From a checkpoint of a small mixture-of-experts model trained on Wikipedia.
Size: 8 layers, 12.7M parameters.
Experts: 48 experts in each of 4 layers, 224 quick GELU neurons an expert, 2 picks a token.
Below are experts of layer 3 (counted from 0) of a mixture-of-experts language model. Rows are named router (the router's row for the expert), down (a neuron's output weights, with its number) and show model dimensions 0-127. Each number is 128 + 24 x the weight over its row's rms, rounded and kept within 0 to 255. Numbers have three digits each.
Before each expert's rows: a language model's description of what the expert responds to. This comes from a sample of Wikipedia text that the model never trained on.

# expert 1
What it handles: Common nouns and word pieces after articles, like company, part, country, pro, University, plus the ter inside material.
router:128119147145087120120115104117160137108072080131094129118092146164136124115165141149159160108099112175132106130096151112091143144138135162126106138172135116168113118112125131119133139104087098113108133086129084078110140131146129088123132147107141098122157101139109149120154141154120089133110148115135106116126135128103147129140178080148169102115163150137172159117082150153104155149105
down1:147085130146131149148123130160120129127146155159118132145137128118122130146154132120155100181091122083122148124166118135139112138129096083102139155119131119122113149151133118100141116164103127152109109106118092121126159116140156136116154109086178077123136147122133155085128096133095124079115132167146170164157122140147082116167106145121134117127105133086153154079142066110123106175158
down2:153105142107161068129153076131112130099108132140134105154155132145133109085124147086135115155158120091146111084122105114113084136123130075115096147173170152133137145094093104113143087112137126128126112139131118121130123155145156122154144071115105129137121131161130141164135093090120158141104152108132108136144132108150095150129092125105157170150127108110138139078136162100082155150132
down3:120147139164121123109095084118115155124144187104130093140133125181124120106142085136125132125129115172121160117165100150118147122120158124118105136159137146142177130167168135192137153138095166072077133121132090135144132129100124145092137151157112135154124107144115119135113089157166140145134135108140132116102100141127083126160141180090128180120137134112113119129107150147106153129122
down4:167113063121177171123108073119139133136127111129133098117119136137131174138051119115117123145115144100144123087120150127129155122102107116136102128094097085149123080109126127115142113122155128085091154121096114112138089109179146144097124134151151116151174121124148162133167129104148131116105136138122080119115176142112153130117095116166109128128095131111083137135113124123147130146121

# expert 0
What it handles: Pipe separators inside wiki tables (census tables, track listings, election results), plus heading equals signs, semicolons and arrows.
router:133099144105131173174143139114130113076080099108080138111105175129134115127118146128125135127135083142090084130122128120107140172138158131156174121106116118179135087099139111145116153107100105154085178066127135099121138119116090137144168136101149109123160112125114138160133137134103090120136166102150130117109100140127173139143141122109149101118139148106132125148147137120137108138081
down1:111116138169101149135147136138104116101111156162171131111202114098106165125121104136147152112150124128138145161167153148112190088121126121149162120170114151109117129144075183143149120084087137128113126127118155126120124123088123139155137149146084135124140162132095159086139154108106114106077128176122121120117123102111141118115123109128107133161084118128124124140121115091132113113090
down2:155120083138150157108157113144132095118137136164118123114148150144157119104122149156080097115113091149144146160170113166170145153163145145151135113120167112126150121136128134126114090165115111106108101097082090141139114116129127121160099115106079095138104102186142105132111137135086137130129130138158093125140158179118142098138109140098091101088125137168109120159126106139126154094155
down3:104154117117115099122112093162149093105132146147158120124122138120115109085115110094110128106120136119146126149109086160149102115111122106143110123135155112091137146125175139165159110106089104116179120174137158133091128135153134151124129110094155136114100148156109148141074134114136076155091122111109126146132113111127108142169145120082142110120152184120043147124125139126132110170134
down4:140119175133079124156134094142145140126126133139132112129135108117130161108140114136108134133113073136084137141119100094124146157136111083126167135122151097129144128169140135106120130169121061132120073163166119163103146144132140078123155177117107121134109099152117145115105153134122134154128107130154140080118157140094099093160129120184171132136113088127155147145110124165104153144114

# expert 15
What it handles: Plural or word-final s pieces such as s, es, ers, ies, ations ending nouns before commas, periods or and; also mid-word s.
router:113102159117121137151144149104098103103131133116115122123126183143090140156131124129152135071127130140095086074133167110113122124150140152122144117117144082136153132106154086115156161131145124130123133129127110083116087168123130109179162134137194134126143137146134195163163145124132135126140159129121167115105064103123155128149178127128122133117113156107129109135136140105111152165116
down0:100153135161127119104136180088115152118112114156134126145148151119142129143110175157117123155153130113121185103135101119168089134131103124139154156128129133127130135132142140131053154103109087125128136165149129149123095143124100177113119076075088143125150106174143112116158123128109098140130127132105063119133147142142116135155112122162093163151156113154159116112110143138177128142134
down1:140164076163113153132128116074104138126139148146108109119149078148172132149124140109141169166119110117077125126128116137139147122140127115168143140112142117111152109135081134147127095104160104131149089133113132093169115150159125151110146094098132142108156119156113132078130141162097111136153144146122154117082144093164095098108127149115121148091093173153096095087134134138135101128097
down2:146159115157083065141146092162141109154137182120122155139125128130123146090112099119152102118177147115149119139135143131102110087120115124140084134075136126115113121125189127130120116175137113146173136109125153166138140158144101139152112095111098121121127121126135119179144164116097158123145141133105132115123119118122115095087143147065122097135088165158094142128151133112150125098125
down3:092117134107118091116168138115131056118128145118128123081143156147133175135125097165166152095153133085190133123157125125168120096109152093100091157106127186135141136135145126136130137161150120126151148109117175123101137135126184144124095135096136113121133130157111146085146128117167119130117106120136132094114101149119094120124134124086171114170108128121139129129143156158143102115108

# expert 43
What it handles: Suffix pieces ing, ed, ation, ated, ity, ment ending derived words, like neighbouring, participated, approved.
router:076103156105132128120135142127125108080116104130105157108118110158105106141145125101175123099105116136085103090141154120121126119153127144174158134139149131145131133099126121095117165100112093128124157094101101122122093139120135116125164136130132119079104145127132123168157152104082099111154162063122139119078098115090141170142157114115147119115134195105155119120131118116094116155149
down3:140118121156117096130149168146159117125139138165121120125146137103125141136133107148120166157103150091113138181134138125127162110144100131130108155170097081121147153148163115123100070119092180133148127137120158111099138114139103123131096130125138109170123133138104118140117113118145121151097137094078121148179200107167138162127186094133163099134151152139149128173123110119125138124125
down4:133139152137138107083169123106122103073164141173169122155112107121125113153168119117088093109141183102094144124149119087101114138172121133106120113120114175132093199120118127102134158136138142141133112094071109123148171116095136152135165101115121139103115143146128107112137116138134123143163108110167161121118109135104125158109136139145136141172084089132128129104154131112133148132149
down5:115118151126130148138086198132128091120132155158116129084120099146128174138173134175129110175148115132129150123123166149149147127098124102137129115118135127143139143091090117116076142140143103103116125093092154086103129125150139140114160086113126124174096138121141111108106113155161127162137116181171121159127163088114141139154156124107147143125165120083124126147094123146138165134126
down6:115165150157087122133117159174161135111128131116098124101060120148163123182125083121103154164165118115120126116107099145138120104116129163140105128126106113119095152127168133141097129130133168142108148141127129157111108116136089151104126130119187132173146087140141124092167114148143122113093122109109114110152159130141143117193110122142114162106146114129181172116120135142094140140130

# expert 12
What it handles: Final pieces completing names and words, often before commas or periods, e.g. Pasco|e, leng|th, chann|el, Constant|ine.
router:094158177146113139145123145122154121080141096100115140119102121126086052113175133128133137094128095126120081130134137092115095128155173156110150113092118094180129139129106122142131118075130155155128145093075092130118091134135146116144155119115155135080120135131089115129163146160105148150140135140115130111130117138125130121163167117129112098153153150111116132123122075135107111134099
down0:144089091120167133133096138153105103144146144160158122095117104138086123114127130129106149134112154128115094101137115136118160090137116158128128170180133154113096103133122171099183116152115096109119126137171103129147136126135144114082121176166150092125124091122115115119107139102092130119139113130101148109086129136153156153142124097083121184123117135145138142055172142139127143130120
down1:150145145122086127099108080130124134128169164137147088127126104089115140110133137154077101142170116124113079182115096084066092107112149162128117162170164114161164119134106148110162129102117148168123135095118138160136115141149119151145124123143120121140135103090120142172106096111096146142155129123113144125138117145115123097098083160118116111153132118115102118112173130113131159122114
down2:110117144160107139100128139093132164161111114098153115126132088132155111111177124143086105150121136091131166112148191113126149115134119103134144088134183117091151117127103107060140148124122127120139133137108131113100111126170138135095091169113121107124115175062118130120097109129160161127130118147099139118132158113129161137111165117120098157129161096126119121136117134076133150143092
down3:129095131162121148165110108128094120120128129167106136117082116127155132128095142165130162090127122114132152138162119141123152118076146091129141166176146136122105138140178147151101135119097109108120102156150135128082075109103128098126143093144123157173113104137098157128134124153108096164089171075110124108110118098097143096163143105164131131092109116097129122141106150101129148130153

# expert 17
What it handles: Line breaks ending list items, table rows and section headings, especially right after an article title or == heading.
router:125130153097120180149132115097111128105089123115099145143129165119124100174137147157167158087107093131118121121098170110123149167105126120145123164114137129179112069117143097119153149114126110176107135115114106124165126143094102124150134165131135136132134132125129133166115114175124083161151157110131123147107119123124184149172159099100141111113130129094168142155138124130112109131071
down0:112149089131116099166134139117138147120124187148092108084148096179109159141157159162111161112111117125133187136126118142171119121109161111132162154149111140118149144099146129086135112121108122107131129128139129126133163139101152168117112166129145120162125121149153146101108091128100172118114166121147138074138136085158126118122141115102162109119134086136109109099137097117069109104153
down1:124132134150075129160097069090114133127111118118114117117147091161151140119115103139122122097116135132116151125095123150140102154168093139095097127101119087142148191169109134178099140093114089160145095116213157109139128138138137121112129107112128133148127072152155114152121117094155106124156174155123100127138153114125095123139139129118130122158119139141153132150142129152110102130105
down2:128093138153141163082150101099116137130131125144146142099114093111141087120116090088103160133192133154112154119141130118154155158150141120113128139105147136101135114103123095124107156159131099117125136144135155112106133175164134066093182164132106126099088130094100097069117111130127140134125120124137147098146117128195168173125127125123127106111114105130104132157106140117130162141136
down3:166128154149108133155166172171116124083121133122149135149104175156157101137111094158156079116147142107119148120145137122142104122155099150132126158132142152086110079094146102151159093147083154165129128163137093126127139111143098146171132148106123124143078150153133126134114139085130144102116158097108177120139119128120144145116117142150135127131140118062105148134157120114090124134094

# expert 37
What it handles: The word the, mostly after of, in or to, plus other determiners such as its, their, this, his, new.
router:107096167113117118129136118125098141113127135085108165170114131168133106160145138125155160113124137131097107115126162079111134122150126149161121186120116103187121136108098135140154186107124076130074135078111135105137127164127148122140175129139160095139141121153128134148114141127076098144136125110135125113084120146095142126154147112136156104098152149082134109116154120143103110161149
down0:095164105123153161128126109131114137115112139128095148091074117121138111102125117121160098154111134116081140127133157099126105171131092111169154146104122153136129131115123133127180130110118139135096105162107123110088131172139121078097113134145148171148170092099130116167162153106130151103092117111153084136132144158121082138154120097117155104115136087155136185133130146132150157149138
down1:118166117163132119123157115155090156095166114147100178140087112163149099139093130154108169113112071125087134150117129113119147143108089129130146170120135158147113079134143107143109142130145136101072170153150139118177094117153095109111137172125105156107161110129094099128120148121116125132103126143130111113135145154158137102118115155137103154139138121090155159148144114146113100095156
down2:148136145135111122155118089140110166152109109100137108133133138109134158139098162086162123125153100143121121166157074096129170106141125148122108118137137146144131150144141082122171152137136109132125130132147138111133152162110093126082180120175088128139119145143143115109111143149135108107153062097176140129142115121147183143148113135174103064160117122125151144133159128097138128148157
down3:163110172151141125112116157114110094104140119137156129162145171118150144118130111151171137141118118136147130119092109152136113152143132123145098143142087126098138092099113129144135123099084137133139170178133098152132070139135154084124159174179140132170171111137148085118093138076133171132116144133127124172096153132145122161101109114101130118150136118149111139153096140088123163141132

# expert 9
What it handles: The s piece, mostly plural endings on nouns (parks, cars, works), plus s inside words like upset, oversight, bishops.
router:127112133129117135161154156092090107120118127111109117128114177153100141152129135116162162079131136150102074086089192101127113130146149173163153116122143100123145110133159072118129136139144122119124133143088126080128087158138122095178123153126173120092157130131147170151132133129132127122135127131162163118127093118116158143141159139142136109123130161134130134131148157114094143189113
down0:142118140125096131137106138132124115117159103123096133111116154147137140145172119137136078146119135134144158087130125164149124134113152112146113136159157156147103140139167103132123107143142114084144102152100134182163116138135128096115079112129143120126153135179084095126133131056136093080122133054181162102163134138176107140137144141133117159105113131122166154141131152140124126131144
down1:102108075113157114125182150161079143135149172136079125139169145148144130098158106134106183186148157093133158140096144134127145121142118121112138115133154151098142139129149115099147119160105151153150124167136128128095134166133097140143154101120116100150171111156134130112113143168142126150104116165105161123128146137105118158069136129126132137096168169155104125136116118147140143116102
down2:100071142120122138149127163086132151095107126110136156146120121112137124156093111147115134115122094125187140123123144093136097139178139160121167161125126124139101120123120148139114138118102167124179137116142156110175140149080147161115126134145126124120127148130150102173127128095178102135170103179124129084171138126138145114081108126108113162054105108146114123128127116126125135150142
down3:139167095163098118104142116134132131127088115139124054138125145088111142163132151141109135105136152134114133148138138118189136157131093164119146074128124122122152124126137135175135123114096152110126152142170110146135154188128123131165155077145138101149136105164103131144103162098112113134166121109115103129133154146126167146151142082131085148169111083123107096147144151109125150120129

# expert 42
What it handles: Inner syllables of longer Latinate words before endings like ment, ate, al, as in ingre-di-ent, occu-pi-ed, statut-or-y.
router:114109149129088137124131171142147074063125079108114153130146112176103135141134149119128109114157109104126130102142132112123122144106147176096131135124112155163100119087128117156121134082143137174116143083097096106150095114121148122164145136145133101118149139111083148130146119137129124108132154128103163167141072118108128176142153136160144083119153148126144149115090099154141115161104
down3:157119126082157100122166057152134126076132117123182112114121122125115140117118148151099127122151145122123197119094133087118151101120129102141160149175164084108112149098154189101149131108137113120132124153143110143113101130130109136132142131131168134111133133114156102111098137155151131138142140144150114137087126149155119143123127095104085108177139085139173139137131159109111111111102
down4:164133097123115096095086122145171166100131138139137083186109112134134169144111100117153088141123147091122097133143130099139173137166119199130119130115095141128139141118126101151137118140130085115076138151126138135188094130135124151102097154135134132124156112141119137124145161124092126117090096100135131103134133090116113130131157154116155152132162154182122131143095100141119152122156
down5:106120146113139140155130135126114150145124136150131145118120082132137104102084162182199133158162105143121094149102149133120179118133144147135100148141144121124105187136130183130134096139115114133133088143161151125152130152110138159107081109113132135129148130148133152157159154104146104101156191126129126134119154103090071136136120140141108152108161153126132153091111087114125122104162
down6:122129099114145133173074140107133104101122117107109114143142169136116171110132115102123106172098162094123129103091094129122112119132150119105147136162072134130126156148107086133087113086097121131147147093115103160142164141136122128101121152116143161164101099090131124134130086126139089079144119106140127100124102124145114103104084129134149144124129089109144064125152150159156129162122

# expert 16
What it handles: Commas, and, or, but, &, dashes joining clauses, list items and place names, e.g. Laurel, Maryland; 1897, Santa Fe.
router:125103163104129152163115147087138114084121104091125125155109180161126126167137133143138154126099102119129124089138130124112146147094142152150135163128140097153137115133146092105138142101130092161121172108128109085123133116082097119152164127081149104084144134122108161154137136146121114171135135138177149171101124152093123151139161105097148100140136194130131115148143133118108139168112
down0:135103123129111110139172098129091143136146133079117098122134106085119116112072139127107120130145129084149150121115125154109119136109155131118140153159112176156153144136099114101130138104105108143170140177124158138142134094087083100136129134131140143145136149108125097090185118194078116177149138148109129109107133137128117141086153115111142157122112127132084119103134120119100154095171
down1:106113090089091162116145100138143185119128144156105145146122099124124134132125116166154115154117099174113123143117168150123114170132092128117106095089111139139114121107109142142169134179153182143121115153162140125116143114100154122130120122169147143120119170157134140172103119163161158133118107129109124126137125110131170110126122129152110156103078141126138132083162140146165127110059
down2:104151170136028081138110134165143129153158124128113144129145146153143118132149156157165128111154144126128132156093150141120141137129109146100132088152107149119126108136136121157129104155121120122139083115135145131118104135137148154148111133121116154163151139107113086136177120138136129108134119125120106125108100099121165146102104105169091139121118129147159134118027145148162116095116
down3:161155146149162132144125168108162101141131131167086144150127114119170116116108122130114125137113188089147150120127119131108105131115152116139074141129104089166142159143109152120133143115130101113135084128127159115141152113127147134143145120074101109164133103131143115125139135103107089076131107154091174134122193139099119166121115112124119119121100110143114146105171142112090086119075

# expert 39
What it handles: Word starts or pieces right after the, a, an, his, like x in anxious, cl, family, species, Canada.
router:128158170141084128134144107122127140127106118123093141134082126167091118123123176114178166128090096149126110096066151116102096172124121139111125147128102118145154125120110078111130152130150109184117165109117113098103107135128139112119119109130135106104156084116124141183141098108060118155166126113125126118141113113135147121149135109103143104153121174128144114147094126140078130120125
down1:146125115160111113084130109105123153101107179136163151128129122118167136149148138153134157088135138145097151128181119115136119137114129107100146155107114137121129125121166132176127132081135076104122118103077109164148077152169107189117142139142137133131144085153065181133132146130116105131083117135155077149108143125124101129137140112158140143145122101116101136115122114155109113142114
down2:138143116123116094088158060133139121122089133103123135098138129124107134134165156114153075133086145122164116159127090158142128116098126140130095143132097171119178115101092190147146147153101160107125164133141174110140155119173106142121112138137149114118129102099130143153128091149103142164172100100111144137150115130146123123141145126114126146143090135139166140116126147168162120094158
down3:148130098155114120107110154164149076139135135169115148120144116139160141100113153143145152125133121082117133128155156124147103136179117104102164090125097139165144126094145147098122102120133131113136098136128173112139128144141131151132118109180099108098107120102114113101123110093135120131147124111134130079083135156155131183090129124113169108136132165117131116141192140132124058116173
down4:030120139114095118138120167108162126145157135148131090105147117127063143121130111059148140156140125120094137148143153142116128166136101106154120104108125114159117114107164121142119112168117061127133093157147127143125130154121170119154154148107140112103134141138156090143113131103109122147150135097124142136157133105105154155127103104117116098118172137126126100108157123141104129140165

# expert 10
What it handles: Adjective-forming endings, mostly al, also ic, ian, ary, tic, as in Natur-al, Roman-ian, Febru-ary; also capital S pieces.
router:139152115122095122133100152141100106082140065110098139112124133135095139175142139139165151098095141160145104064136159070114124118118145116138155146139105153155180127113125127141140142130127109110123111130139133112109145118138108126163141116111196118084122116132111164166130134139136120166164136116120122126099100119147165131195136125103168152132137184109119131120131100112085128136124
down3:117165129127086139125115101131145101129112167112130105138098157107141094127086089155136121150142165074138125123076129163117133145146106182138105124131135171062110110136158182111105111115163145112157140144142116128106086096114128162105124113135166153128126098113159124117126178154155141144136078105112127132145099107175151130121146146108104143103151105127103141118131121103158136104107
down4:104103093125111166106151142140140094142146121141088153112090108155177110131110131093113119166101104157083119121150120136168144081121137139121113133098155111100161169118125117157139116155178129107128147147127144097143097093135148140082122088096093197086130113108122151144107111114101134138148134175143137108150130157117152151111127160144149100161125110118119127163131115104160116134155
down5:126099123123155133110146148155109093129120116105146160104115147123130129125127111130094122150094135139115111150133090110186105095138158157154134109106159152188106104140081157136139137145161146153091109165138176128170134097153133156181109133092097185103135135112151146134123137135106191132134138117136182133147127127111118139114132135114099126152136144136125148065136117123126168093142
down6:110113085098122165118147148144119136142140172130140165122126082124100133136154150132100118114125130108122145117146117110116136146105085136110142136134095114099095088133103151149077151157150147121145143109109138081105078123138140184142088113098145161139155106180116142126115108116086117129104103112147113193141100136071106176131124110118104135137114116144156097106131160119134136136083

# expert 41
What it handles: Opening parentheses and quotes, hyphens joining compounds like peer-to-peer and working-class, and the past-tense ending ed.
router:082142149080118157145109162108152115108097107127124171118112123111103114159144148109127175084118083157127122092098172118117156113151158172147160137130151146138129120123110122090108145145113108153104170106146134121140140144111122114156119141097124077090137145122162148165130121125133092102126162131155136154081091114070160144144138088111162106124115147108109099135127131123106138138091
down1:137131121164120120098140101135117125125143124150098114168146123112132114135138136090095109100132111128111086129146112149099152126102096138128165154144200129111097133154142167123186095127128077133127102138129086147123129133100127108142159149102131126095094119058127103115179140144088146092140157112161102131140140119136128111126129173111145114162159113144094116101132190138146140157130
down2:141104121115146119109111130144108136105123117177129136103104112131145101135103098093093109137087091102180131126141167110098135107125125148151136105145104148158133099092129134121122109126143143117109154166176177180139169166134104130089090110123113091171191118163143095152107117121142137096122123118139089120118109163107109122127100154120073121107110099142130130103123150108117121134085
down3:131124070124105138133125129125181113178163133105132129164109166150103149164139119072144121147144131126126141161151083151094140118120174132112153124132125110109117107112133151106116135148113148124150153111102121113111143128095080110131118078129189151127136167126095121115157091134114128128153099164117130105101111112186115176115115160095112177159161118127149120138117117133145118105164
down4:094092139137132102109157098088094130129113104129137136128109127076160167118133137090132115152105123151115150144137097164077136103109121131100144116107125144125104105135127158140119113138101148103137133123118129124118157123075146147133172154116112078149105106087107068121122098115096116161098068138150135102135104074133134123149090150136142136105115119159093150159162178094135127120134

# expert 47
What it handles: Sentence-final and abbreviation periods, apostrophes, closing ). and heading equals signs, like Ph.D, etc., Conn.
router:104137158098123158169125143090102112057111135082114168151102143115121134155131163121135163095083118117100133095101123117126130148126137125138146137153157154164162093124122083159120142118108110171103170097136124103133135160104100102142137130117181114072107156102140162122140131168140081161132150127155173122106135147096139157123169121112131129127134126113140127132099107138117143148124
down0:095125109104077145116136135140154124136137093143136153148109160127124162168098082128191113136154135130134115120095117135118108110120160133114149127191105134127105150135155143139147098133136119096119160136134089146130165167118162114128080116138105095149142115169137113109106143052126161114165087111139151127193140123140102144155150102135118101119161125121157115151107112146117131094121
down1:129146148146124127112150141153137123138100106125114115100132126169117105122146137106133153138104106150178102135145080131115089157131145157123111111129137197151148177161150134129144139127143157069140117160091108113121130090110127165133118058123126128161157136098119151149103155118172138155161159147113162149121133124127108104052121104122101111107117117092115083149148121115141126104128
down2:150114122098130114131117094137135121157102168128109078127130182112129119125166141149124160091119118144152181100147106079112120152094096083133139113141138110152113108094137153166132108124150152139157100140102136127168114127113098148085123142127127135090157106129133139129157125064148158089169133122128111106121095107146150099110132149093141123121072065151126126137127116107109095116143
down3:110127178157110150157160131166110165127073120124129148135084112113146100141085129157140124145126077137120128134109130154089126160091137112159119107120128152129130105135191132121139104139138131120121133174159116137122082130128129142100182111144102094149162175135081148172126099137134139134122122126092101079131136151111105119173123109126078161138133127094095131154112145111118139112144

# expert 30
What it handles: Closing parentheses, quotes, commas, percent signs and unit or number tokens after figures and dates, as in (m. 2006), 14%, 60 km.
router:114155158117126135181140120092130126115112090121146128163102149131099090155118152117148130091106077120102120086144127133088141163110149126116165147118099094130132100107129127127161138110130108141100153097117107102120109115099098131144171124114157105109161160148109188113132144132127065145139177123148143164096127144091147151153131116094123116106149158104160158146133153093086115142117
down0:152122090147165108140103143134128149144125139136110133099137137096159178126103126111120149147132134135101123133161111144112156140096120145116120112106097127137131137150093135080151134147141133180102114161117092182098128108149172136194099146119142122138164128089144148110101115072150117136123118106119137084140123097084072131127120165123139082169150122179139124109155136106143094133128
down1:075132145110107143111095143145132123088122115117145113119133154084129159116132083133133158126141098092118117133160099098129128134120148093134129104149120148186178140127128143100097133112163131156095137104111095175127130150134128172151142150132142136146161125129054147097140147165147117113111136121148136149164118096183113101150115117147172152132122110090141149078165157162117128119120
down2:076162106145168085103108086115156151134105132090115113097145115176144144092138109093123129087137148135123108160102123134152122108149103137095150118131133079176081117122132149143115108153163102151138152154144121096095136160127120168135105151146128092116133125188142119108118129129136115163101137117112142133118132128112099130098114110142117127139128149086134123120099131159089064087154
down3:081073115112162156116129121111152125137112141162111086131155108108140125132060139141142157129142108149142134120101144095148121173106159110125137104120097115127161132101160101166123127140151119168113132165146115148063120132138167136119101133089135119180159100148053158128133151117147146111100155152108125096150112118123124126118121127122165137179128129138130165127095148115144131107129

# expert 34
What it handles: Word pieces ending in e, chiefly re, also ce, er, ve, le, inside words, as in Agg-re-gate, Gen-re-s, Squa-re, Ce-me-tery.
router:115110111130104145165125135137159088129130123130121123140126112155076079137110177136126130115140104122127086102118148102134100148100154157157123151152136124141147111144144141142148136077101138180124161122136095130131086134106126117131190113120144126127109106083152147136120117160104111151123131077124123146095117138121128165133183098145151134097147153138162117096122107156079160180077
down0:113148117145139097117154110115126135159102135135104130170138147124114100154137149101067124100094118134174101109143082114150101072146168094141125109143156143119123137130140114134116134139138137187131111109119153127122097140168103142100128104136113154148141118083089160112113100083115130140183141126117145124176142167173186132118108135107136147105093114178109152143135105136108139115120
down1:126119128128143119142102153134085116127121093134147123102163133156093131132117094133125114103139125144143131137153132111115139115103107096183114113101125168103136139117154162099109098074119119133136165110137092142106108118146144155196172131127104112105105111084096130114131103090161091150148148132141085123100128088155107114130100077120102079130079146078131106109143119106151158140124
down2:150138122164112141128131142157130201169099124150116121153120141095157115117134099089107138113127085170162150142095129135113122105144139141076106141171118126142164147139128140127096113125117179139100130140113133129127121170133142137172100103136139149128127100145125112123145127157085100153187163126150109132139095146085156093146145097113098138119108113148151145200136138107131097123152
down3:170173167140127117108125126131106122099101176143116164145138153129153117102123136141127143132122136122155120107169128107159116159122169129144174114154067152138117110140167143138113143113100146161155130109141122182076095182124152150145139149150102120125111126136105101129141126123134119154112118094115076108128124106105141091146148174126158127107111074133165150146129182151108154106135

# expert 13
What it handles: Single capital letters within acronyms, codes and table abbreviations, such as ISBN, ENG, HE, SAR, and capitalised name starts.
router:111130108117110119119128154112103116135124098096089187139092171116114141131138123125143184096120108122128102078080152115104153124095146113114150143125135102136142070129126114142144198118122094131125155108121096130130141111109092124132180127113166118113106123138129122143159153147129102174169183092182141127124117135131185110132126099138136134108150124117137159121141115099132115145092
down3:135158115116166091131131127114103152128144140143149116104146123095157137125113073111132137158113136134119137128088127123155151134121137135150090132106142152146088113152167093101124111118159166138135158085100146115108128113146159105123156116136155112140129089156161092065144096181147113180087126120116150137092099120137108084111181119153092131120126172119137166109101093118132110129147
down4:152143143078111123115162059137156155154136152148151105118169119134162117126113165133137104135139136150145091188111127120164093106104126150145127118130085116087145134090162084094177093113165150117131102143118138139140126144125147094139137149123146130107132113144158168125110104103094107111161114092120124143112179147145114164150146133091105139129130152135129143157107151151130176105128
down5:184056120150141132121107141144103154144113090166100106107127161148150131106130093140135137172122095118107103131129154137135144141124137123128131160063131148131105154115125114141145120163129108130127140100102143082139110158105142129147160095147129109130119101102061147102112142142133074159118079109122109171162150096125114126136092094143114147117090150143114121129139115103175144137112
down6:089081138124145119146099127077110163151144131098128156102132123147141154098113131107105083105130120167170142092144176127137133091134107122092148137090165159126124122119082144148124160108122112126105120107134138178147140108100150150111121116172116090111144131113109136134118138124162167165114130110082123096134117112168150132152118158176139148097149109173130121150119071134127127091121

# expert 31
What it handles: Middle syllables of Latinate words after prefixes like comp, exp, con, sp: on in component, lic in explicit, lo in disclosures.
router:143150115134131127125100118141122144091079079120117155172169128159128124134159136135165149106159119104126121139102145104113108108090139132144148149180092135194143119102114095130147159111164105150087116128096114106161099128121080084184118137111137111105083105137150150130136089140107149110169140118132110166101114131138150162146134139120116108148159116150110122103104134126108081141133
down0:132161121129092128138147134149112149141122114137113102155103117155114113079188148131086080121152128131126125160126092147147118159111101084140156115148123112172165108076114116156171078089133143093184120123151148118127115117150148096119157131162162092073161149110127134130121150134147148124137146150127110111138150142121123109106170127179102093129127105106146127137104110116165119122133
down1:108150123160095143116133112161126090111131127151144168149141165103095094093129121112096144126137137145095140122147119144119123130166130138106114116125121126194080139109123094120168111106143100085116132132133135138132179150095135159112128157170084133166093124133130126123149146123154109137121118166125062126087120137117128133121119079129172105159101092096145164121173158142107114137164
down2:158105137126086081124144136110133113161133141147093079107098181160102124101131130098142108130120122168115149163162097105137134151161114139130135131134127130161139147099150106149133143118101156092111131095142157190127106183112137141161136109161106123114139114135151137089133118141110143117146139142105116146159100145152078084094152151153122109138169125115155135094133152115178161154156
down3:102145098162150096084126134137151153126111138112124116124149140121146134123157139101066117135078088138139151118123118140096152163116128137131089124134131140109141074090096119148139165171118150104125163159143106075081121141131136146091158083098127117128163087128109143153120099145159168137112062119104138174126160126090127139134126130112120115087123115125121106123128131156159147117113

# expert 3
What it handles: Pipe opening a new table row after a line break or header separator, plus verbs like was, were, are, is.
router:129121125127103162173157138093132130078085084087084157155135155117106096179120162138137140117094083153117126124119177123118155146143132121185124135132120097136132109101148114122129183113135120139104138074124118119147121114113111122137139166090152133115130146143126146170139080146074097128155127120171148134129095126113163125169122107116134136101128135144164142141138110149109125170115
down0:141116089156108116159139154122121129135120115168112105147139117127162100098118144121085136118075197137132147137128092128089095123131135088138147126117104134127128130127116153104128169106155109141155168164157171141103116125101066130134109112047165121121113139143139131111102055129126112096083117142107144144118145114147114104114095138116141149106127127090145091123127151127119120114114
down1:151183132082152111132111165097091091127116112139142132046107119111121124113125133112093141149041125152107158133127140163153130145122144076140136168101129177127133122100117100109127159125119118157112141122104151115111119116108119154121077136139118143143135178096159138099152135102125152144111103104138153118155121169137133131144142125100133122109160154090128096127150141137099136119147
down2:118102148103119124170138098159128079141175151146111119082129134134143100153121143113096135133135144104121160139158124115108143152147111149117130158148086140146143148115155163155115149139136146151113131117115156099124172109127147187094155153178145123148099086082159147138128144116179095127136134076134174143139125140156146117111108130143147120106167110125143163075124107150127084155133
down3:164123106148105127108159152108122103090106122120125165115198106124125134170084097109117142131153133135093105142120137146144141159142139186104130080117100120118133140157160085117117115127096102114116160090119119137127126134142113104143176149113124135163135113086117141136145142114127141185094139124124114161113135109157123165099167078124109131140145151145184098094144145114151134087115

# expert 25
What it handles: Article a/an and prepositions after verbs, as in becoming a candidate, played a part, after, as, in operation.
router:120102163135130143180145125091111106097115081109108153139129187132124085125123162142137160108094111167104107112118172121125155134114144139165160145161115126139143140146135123142167173084116091129096129126100133106148129156127138103142178137104125070106130144122097146147107103117098127101132130113154129154134127119099154108170137076105158109082126138082125107134129088115121130126100
down1:108150091152140097106144080126123092107154149120111135130130168137132156131130159165138151148102079145118116136122109085151144084152124171084119112109155129132133145075163150144119107108084109145111093106142129120066174156119144151159126125107106118110134134129130089145102107114139111104099102155114149140142096088156138151117138125125176115147152134108128158114166123112075122140097
down2:121140167127142089125107152141127166136104093118135133103132130137139118123147130105180129141126166112141063122107104146138133125129070115120147108138120115080155158137143118119107115141169185109132118150133138114174119135160097178148137128135112160120156137130102132131143146107145155124076130128117080126095076133096120110096128151160106146082155142156116114129077100074107112140124
down3:141139127131190120132109176129105127146154117131175124148124145112144112155128145141105167163160108133151124074174124127146070129180145144157130148135123113139137167153093150107106124115159157098150107091114080146077118120165146142148145137140103139148081124136134114122069124096148150125121089144111147152177148143125125141114127078113159127095139107133120137136136126140125109129160
down4:140170096109141109087129115122139137122167121143143159130141138125080103103105128110138134071121148150103121143108143101105118156103139129112138138129148140104107107095113145062130132136162070114133089118189083157119110149155157081159124124115124125110107142098170127120191096114162120133115149163096146145142123134123136167146100129111128118126136112099090120102138170105113104128105